{"n_layer": 9, "d_model": 224, "n_experts": 160, "experts_per_token": 8, "d_expert": 32, "d_shared_expert": 256, "activation": "gelu", "moe_layers": [0, 1, 2, 3, 4, 5, 6, 7, 8], "router_score": "sigmoid", "normalize_top_k": true, "routed_scale": 1.0, "balance_loss": 0.00186, "balance_bias": true, "init_std_router": 0.0303, "lr_router": 0.00055, "vocab_size": 32000, "norm": "layernorm", "norm_eps": 1e-05, "tie_embeddings": true, "optimizer": "muon_variant", "lr": 0.00319, "beta1": 0.9, "grad_clip": 1.0, "batch_tokens": 65536, "seq_len": 512, "train_tokens": 389800000, "steps": 5948, "dataset": "wikipedia_en"}
Below are experts of layer 6 (counted from 0) of a mixture-of-experts language model. Rows are named router (the router's row for the expert), up (a neuron's input weights, with its number), down (a neuron's output weights, with its number) and show model dimensions 112-223. Each number is 500 + 50 x the weight over its row's rms, rounded and kept within 0 to 999. Numbers have three digits each.
Before each expert's rows: "raises" lists some tokens whose logits its average output raises strongly, later layers aside; "mostly gets" lists some tokens that are sent to it at least half of the time. This comes from a sample of Wikipedia text that the model never trained on.

# expert 58
raises: "th", "\n", ",", ":", "ph", "how"
mostly gets: " ±%", " 0–1", " 0–0", " 0–2", " 1–1", " Votes"
router:528544493438489519533545604461550437509451516527421477532479497507479527394494498470429486409586554585411499354441571453526531523504505465418507491359564415475576531499577532507529520590501546493464507526457497488500611473488608481479479493528473497424576490533499492526507482446443412539502434519505440540569441485533473534563557546492
up0:521497499513448546450556543496501575619488521521544503565473468458595457481533472407476490505504530629462532494516571452500501507536409487561498453564496526486439490557639464505437471557482494446408498497443530595495513462507479386534550471539508558502569503483460495529419469455457524464565494515505531554515576514493461387504379493535
down0:503531507474459512532573450457555537465572511478428453507532484585582477524494425473492452541594477540439573509421391470473545576458575504528370435422544399563525494529566462482441645461465420540462501471565501455565489553519444548443532569486503475507546503489495551595404490436504486486529482487519596592543454536494430451446499462457
up1:544471383515501512508524512533498506486388458429479512475472408490517536453471520483558446524420536550468507519477603515491502508549449424433538490481540475476482548393483499474462511572568550492491493588581488487511470626508548470506387470549434371486574444458487641527439504430425503447511534546506522534576487533471525497473488467480
down1:449512611486490625470566469481414530463523436480512484483499494509445481470499574483478460588446583467561493513518514634518392518473494595537548497475473480509470485504499492538531535518472546595398483580486476507469472457418425506482494524575415413435535559476490521425493550504524452482499454456448497606517459526494553555535455567443
up2:535463443526469553530510529568356515513380519545433507567480438484464560572540524538493478538406520486510487496534526528499512488478507541496403449404481490522525539427595539524432417543393488537512595521568403421515543567551571412451471576426455512482505510474560563443511463467470433545514510577516388563521455429535531421492569540499
down2:503559485466496474590410509527470539453540536497443461596527497417533485469550483598545446588641479449447434541509553479454489466469531486416400496530537441480465594468470587450507518586502543565469582470477420516522562499531526475456539513430561485535463468451525448471469460507504510574549495577516487520566497539465591480526597509527
up3:553469541502488642500443590527476485409530440418533465397479425498437570532496462536442456473523564496532463537441556551495401519625505494591493547552516509455551528460463521523429409492499501548492526453386585453511517525479540520569537485464389434410547494471592533524452510535549481499479537476481377560568532590572568492499528589524
down3:378506483497483580500453496477595578634550469548524569466567568481533517547492546411573551489525498445513516569528453447457518429503506435476445464493503497580481456516525438500462545518518559471508475581453492514454506447475424437409494443530516604489410409529572429421476460483510554443535493540398450486492481585471420542461559445478
up4:468516464560444537517414434574493562592589451459500549526472480528436497523508453469533465449539567560517494477509502428441540462467515445533490478498465492480553472563563447469459410529458487435444481482474492579479527469483569474544488468540592580527534576451513474477495506505546549475588522469428566510477539454406469476510565509526
down4:579446540482514527469529559538466473469497578470490478424451497421472529407504513578496532407536463442467532532469494455506455545515433550355431530543460510561458464517389459558488567455445498454629466478493607492545571433457496544590664501510466509434475517505449610541474510549520482530415435500462440517476539503552534490499437508497
up5:575461478493510515612420499468464576511530458415639471448501554486496516491554507522416449457506591581545521471451495540504485492618533497455525558501426615455504536489508452497277453529580535482425459415501484541553521494526444529533459466541502459437442477550529566471486462442446535505520533486453495504446454450548560423502463460434
down5:595435567474465518474480527519520528453470607544518484546553469504490471446468511483498485436495408444379637557378490474498425422516501523542569550472534432494493445586492545451541506496537438484552513480531490561617503431575590458489560434519614480447516548565459478500427494513568503488545462455524533577552457462433622504496508657449
up6:431483548539472483428564564492533555491601462488492543495513594443449592566439603515464504440453559548539470476506467500466438442515513461471487481494469434479467536536430514492589438545487486505466448452477539554565508530503543543516521452468549533447492458532433512513489533529460447518523419458435578514491558449507529536514567531541
down6:522488453500465499448497523543455538502427424518493433460510530523463476553502454429549606483465553464497597363457520490481527491529548421548520605483497526370551471542536492578529584462509456463544527518516475543468459491514484492461523494540415506497478480490473539468569471580595496436509525532548545537445546518601587445396518652386
up7:471519560593517518450430467537458490476560458420519525579460504564465555621443524429490543473457476486505458495483534449533412464498521510549473475535467467454508468571519560501413394546592521565428483456471511554525446517480480552446423389531539394493555536469422501560522489418415516427524483475437423470488523593597576511591457546373
down7:474602474547511476501550517536499396442523559462445470523513445539521498515564516439511432555504468451466475444457497395516535562474517532494499464491513488397470586537414542442614536532435464483526615438508441512484444486493522555517469547529464386487564490490573528507567480602586493453530612555423501560511501533517490484468491490501
up8:451553482514502545497488616487520455432478477553525512550484501511465493545475494467557524501402532536448496438529543501497497525500469449462495521491485452501475435511568434453526517366565579532489490473524525480634574552530504584520461494533564558524565446542460416499588473468598561458614553447392463561393488425531566503588493519487
down8:556515502499489594508429441456518573524619468456501477500510465513485495455570445537413437487549500509476464554423498589518410449503573507487520472496558535486474456542501466448443523568484442480446471494541468485510555493408437462467525525534461470520489593478414521618410454496528547540619551436522556579432402511435403570544521509510
up9:501479573458531499570522508558539529540442523454486575448443511478476481486534430460485406548597382535445563432449461520516592518555521503560539557599537511433569444512411443558505480523419468494457515498593459516520529471470475506589527460549473500495444515526544506517405424579434510500602516509476528538555418567389501416530425619573
down9:495527432444513573444450492548603500507571541512448462447493622447509528452496467422477460472523499503459448510533471603528540568563578504485520532449415512464484521553525528518582424472544541413547491496559535433508473481494575615457464541537567500492510422496531449413432400513452539454472457585475523457464536482524476544467466477591
up10:487465546403516461608544521528556567544550525498494577511427461517501502519542468529370439446492513553558492591633506483571444513474458432486487495465468597544548492441517436496518477511562506354384530409552467579391493476487524472504503508521572516534451498515492427494491521467493541440519522580441566546587506466523479486373574563525
down10:494558437520617352548666490487523411475557519481505425618488573469418505462536500484502495501457481505494500487460510495488589543548389500474550515492450442555509529479540521472479477422528497491421548575408502534504504558536507481553479502543446466431490440467493456433494557535521524601538474537450502473466507515498432531550485565579
up11:559498518578555597555533533446495410466435565488551498465522463629543512479519433544519474503545576613493525556521494515478550463471481476521500523505463458533570416467568442560558584517472529516549564538511560565487464574415523501406477483487503489488416483529477546592479432469487530411435553481457514502586524475406513423531427529525
down11:558566454524572461596603481450501505484535435449526631491412480419491541520562465436484415507547561510401397522549461518471489474497497464572556489563535487515603393520625483476443587423488604461547529384437407477453558492465534550562459518513420504543417527468472401505489562456560514478561561476535572477536508465423550390476461494510
up12:507598571480460449359531472473495511440558425506482511434471477526569443562496476394429556437538475565497540543513501446363444464460542527488559499445459483569485546484541509569485545519493544485610507509384453458548521530531543546512483417486362458547415572486556487481498516524558499530555481501466467487620524566523521560481484545456
down12:427483548542438370507535524536516400574459551545566458557505483552507565504465523472438537418531616572487516481476520445523585549521519560531535543505471532504505519535492472565453489506507427543425449572518538485535551575486546428523564581512504466452473490520491479447558485506510534460493497521493473371419523553494439538496466542458
up13:404457448482551514433495516605516538569435538403485393493421513484541588531587593558470524454455528439483443542447513489446404513537514548538482545544460409520545416489558538548525512476505447507496509475506486499505436457397505507499515596518444513534576586543489487466436439546461475541494513554504454560458492587436523501485532492531
down13:471443478515578475448540470537467445449484480541384435513480544413550519515436448423449552437459574520580494440498442461505564510536431534441428564480503472464549522437466455505525525419484461528484466552492546469536511471496482546533452565523469523410586427489481476471516522443568534572508413561524391453533510512468500533584431463558
up14:469515514492528535398476647513436481481483512471487512615532465503505463437498612399490570463439459490529485543480444613443453535581494449482543484441530445438489526451578521539457484375581592521447601506466483508553568505541562450536601526522468545483489539524462533420616392501508478458541482529465487505492485539524567491509572526405
down14:528396539531483540549480543523528522632511378531479553473536583479513542521502541541413489525465486411514469564473515420523495482438461437458480466554515481496577437537407516425509531520419467553450487426524531527405512492538456387444565556505529504483491463482531475607547497463425540404434424475515571532552430516558500502525460529505
up15:504477476524559538573406557585504610505508458438566559489546544521525468549457406464493415451447473472447474543486554485510492577437520456378488503564552541485551486591544384546530466459504566420531482499597348523471431386583565455481554457544460548485457487572560523419536418440417474580487527473479480547520527552483481484591501474510
down15:520565530501452484565449543521571496480485581474524470485541467513504540511487549509506530500578500475492619461427550530433466609577457475546541519510462423416483509523469448514427505469575574463479563474466515482430452514538404465475552499527465502547479441487442479508459453581503455452406597565543502561539517538482498552476456492502
up16:400530595576517498543483558412499474492451505575473489492587546475458465554542492490583570512515480526519524423438502526493540436509447533610424536472521487458582513493496555409569523551491525507439508506455442497468508587470534501520381475549560494518525477518511466517422573566577504487506541491420486543434451574379523395515514639476
down16:488522505467564513522492536441541473485496438451477470416466487479475409447575470480575468635601435576467521482470470492488458522538371593524419580422447495550410467511486569597498509514559505459486493481491500524562433365496476540486440394564475527494540484415509488467472487455457474537414427494398502527497535532508479484519504415457
up17:513550459521484491501604596390520411596473491434449547496497541502480419409601473411537472399492536501594535506528432464542584420494516451458578499494528515468432498518443512498422523616556539467481478467475546541476565463535522510441563595584547490498516527479543517513496532429444464514553548424537609540438488503541472459581445603537
down17:532569548510500526458487481489435546435502513413568607473443521400576504447537583519448442491594443541638474561499431476555451500534484497536499480498436500478430452395446475500451516503438568487533544434442513575459474418461521523471468533543556482518504587487607490457441547498460574482505550417592579503471482518470495445577508607484
up18:532485498316437575409514636430461480510521460559536553459514453567541560434504450511567507557401527505485513533467519413528384546445483560568553596493538489616555457477506441532513538498490547517471536495552472447508511499440543499542467530500535514503563471498504483463500410539548512496430562506376459588495530437521489552548515556481
down18:546472543486475547464493468370513459365496511471497507605492480525520464516518442514488463513442553429525495602492458614468501461475514470554615401492527466578513440473544548483500508468531361500469502534482455529612474626474509477572528487489583483523426514542504517533501454578496497444522517466455600468481520454549556522452478523503
up19:514485508578535535592492513523474528596580519536430549525444529431493515578490411352472505492444526497462497623451485516492472519512413568571417529557518408471502541501507494508462515545473574424525486468496501511599549473444509421581566586566538405459464472439467466557438532542481623483472414511595503552440570501451573438550500500481
down19:429519467452506489479449538500532548496536463528487468571564494448497422495444466436571528567472407522420494492488502476475488476425543550466483515482495493486531566445517480556555462547470497608582465477459526474537553498556521578505526516469511542512485591490467511466511532460572469504477445440468377515534533566448638515462504566509
up20:576558393378491481483461556486458484469528503478456496508452487482501545519559580417454503427478555527418562642482522498457552410526497419544469523432528543603470490444538539473530569506562453627532450511523484448487531487517589514376512479460455520436416531534464483514561393474428504501523516512518447470443539513425495458488498552592
down20:519469539482386455412432503512505466592523566511577441547437526537513517596400489509468485536456464450486397515436537481471407488541541569481489564466468571583491455474424553517492520459446580507542486552462573412562456508490503472499530456430491440459520500518533528487546463471533454415489537483514497536501477422523531592536514596473
up21:548468485536450484503482488467568446478513525538486445384483414500407509521510526385487484464422503565553392462486498488563468483537522472506539637517444603500524516484483485519456525520535543538557520450514533623553399482566423566480522475571491461404576496509454578495531553418530422485488488505575484532586479496578504500545511470473
down21:350429478558516509471601463468528485453489404490439501459466519489424478577590545446540491458323408511546539460517591517549544490482485494549542532502522542547494474488506460504524530433561506471508516401520499477460399507560422496531575477470506488518408504455521506492503463550538534458538529572530497459538475514434476516509523431536
up22:538516495414527584547551547439524487428394644444492534471522531510444528545536562397473444454539534495549562523518600474525534507622554555501558499378514543406484504391526463545518459487536509510538499446492531522554503456484567483450455481454542470474527510495469578415577472564484492486570464509518502518489605455546468511494354548476
down22:530559496560458508504439449495401527449513478446487471406493563462416450459434528524584460474536487461521522423534554506558513492473499498492467538483493589497503483401447538481540430414532531450488513500484453496425576496467482514508483475402430573587474500479490408495505454426547625578450489494504469532545520528622550505604533427607
up23:472469507544465462567543595510482516502525480494536437454540635437414473512422427472508510507432482507478615461491564396463459497582502496518562504406409546490444536492534482475466537433444511442537524449438463514561512435473479587461590464605493488500415534511451645520464418554482480515546532560585437429557519452498496581552416474565
down23:438479464428509516503547412447425456557460511424493554494500639498476529569565516495491592547507472506495451508438574485553584462459526481445570447543538549559549526518475496461529448522482560517526550404537461519541558583453560496458522506439435509397527412460461453567486478552559541619424528559505402505463496511598486520505534448430
up24:537530511398509521556491489439528566550449453519506579379618467488440507517513502452422484463450512498507522520557529454533522460477502520547555483614548493479437485496542462536465446411483479442439504434582491511502529562529539389463472438468500501546528540488551443520535536491415583425400496455460480482517492505483568503504469516536
down24:512447537469443525430529526537487480396424516511475507526506503469364571462470528596471582515484428436495523445598505496505539578518491446519497539508460446548399444543523507430499524495569578561493493562424478481485546533451484549497464494478514410497525561486533483519532449417522489531448500510546514528494449502584517517505597480551
up25:463524544498366527447576450434447493468514420552530499499479485558524464496530450454379514477483476527421540454498502439489541407509497544503559363424456474520487507467543453492494493530543581522532499578510547510539537505470567525458441530429456505497529513544525578504404507463398508575478526497494444540520460536519517448550435562442
down25:530501518463473568548604546558495523454433460511546455582508557441500450452481406479463533454454449555643490446559434413536560514467528486465565533495462463436488446433576452566509496398549521567416547442505509515498523462528460400488566530443520450450501527561467572514489559549572526435532449571481508512546527552520521608555442389474
up26:472585500504486581482590555575378515519477441534487412523598511464462513443537544446439534507491481426464478592491567388512536550520538513502492556499441448481478571454512474506443496513499524482518452532523577498524492515495537479477476495568459489433472574571566414522477496392471510494413461523547589476526461527536538455449564487598
down26:527497492594537547529448582579524467459465552500457408494485412493569536530585537513578510462468534493432410479516438424475479610529604483505521501539430499429480560439542553477563516496524501442480439481525547461424463503561439502486594483434516495465430486488508586515526593480606564549399545504646476492503557469458591554510509428517
up27:463553474514443536485453458454537459531457475465521455560451492551507502479509351491457436426476588526457547478515483470501512469517586466493473542530475456538490498499541526478571457466559609400508469549501437468548505470592555524516486488481396472418569454511514520547525410537506524608473550474576447479526512518653535475469465507549
down27:481605447516544547488565427515449440454519569533539492536496465457429465592534444480546542574557520452465473465512554496601590534435513513545480484441458504497474481470504664509506402477455448574469423502405561475505624482484508438425446428387469512504532496536423430513460545496478492495467469491474436349510470497551566448489591523534
up28:471441493488545566449507483362551494463500525552544533516478577552516524409529447511481548428449528589444525504413427569569436532481505378520450458465386534530404501438551503446496551580537531463464486456552455466522471458496530553542430548453510487465498477509482642517419414482523488558580490474554488536521522586558604538556492595560
down28:509535418455509405562542515550397438566444488588502504514580380464610508432563362426460557501566461378447477533488423597451606422490455500495483566496410504466448427533512552504556479489532550581542563530597523417486497458541487604449511503440506528472544511467503565493496535506452481494497535565559629417456509511472505456441468381601
up29:530545441445573457538557628443516490508584481485412490500456570538578530492479461512461505568489568440548392559398385415499467486466578463424561490487520480572496467512496508484556495551455479445455470510545616515559535592536519511544512524464605429469548488450478494516502518497497506503512518440537466566491428514555482530441504526543
down29:564549464420557490492550535489530481440544507433534443514537472582459514403526513612517449552535590523464528501416450526518518457521469519491486461537450511516402453436487480507500474490475587499557583590531437456481489549481579476471493540523526530380479493422455490545479439500374504535527577471468536528439493427505530430554507650408
up30:452458490511522637519418499529487516421435549440520494438496525537593554475532497465452454523514542542469432441561492484470407501499517466560410514508527468432482455526566502456486494507501586473504459471536535533554448534471468523589559526518467500537537482521540410543500503391587446544546550457563455584493518599524500502416532538482
down30:561460520475567438507525530555553554521490440534501463449430477515460513477563458434515574492568508515498535579578446476468481430447427517525497561489510514580412498509512533524574344490472540463531382482531568415533499483585516469485408391549510487524495573473465458564577533555424528470562500524525543523573604438476545425435509540599
up31:481486572519510559600540510504457514528561464555521470484544444554390440499552492432485511480467491606500457513557529478509488526476497454523400479530520531569397477471501504522527465491446472541544595538488440514511522545520468487427544493514500496479562528491571565523468531491441471433551564475529608571441488352514461464603589398483
down31:541538519397546569505571603413355512540625500523519489466558469477576472485543503496503490487379574508501501528496621513488505530398502558424489506523487491579543462450478533447456439497542528476602565430549498434486536522487502499624522475504454543527545468513435494536426531534468457414494505479416505533554493419511405528471551476543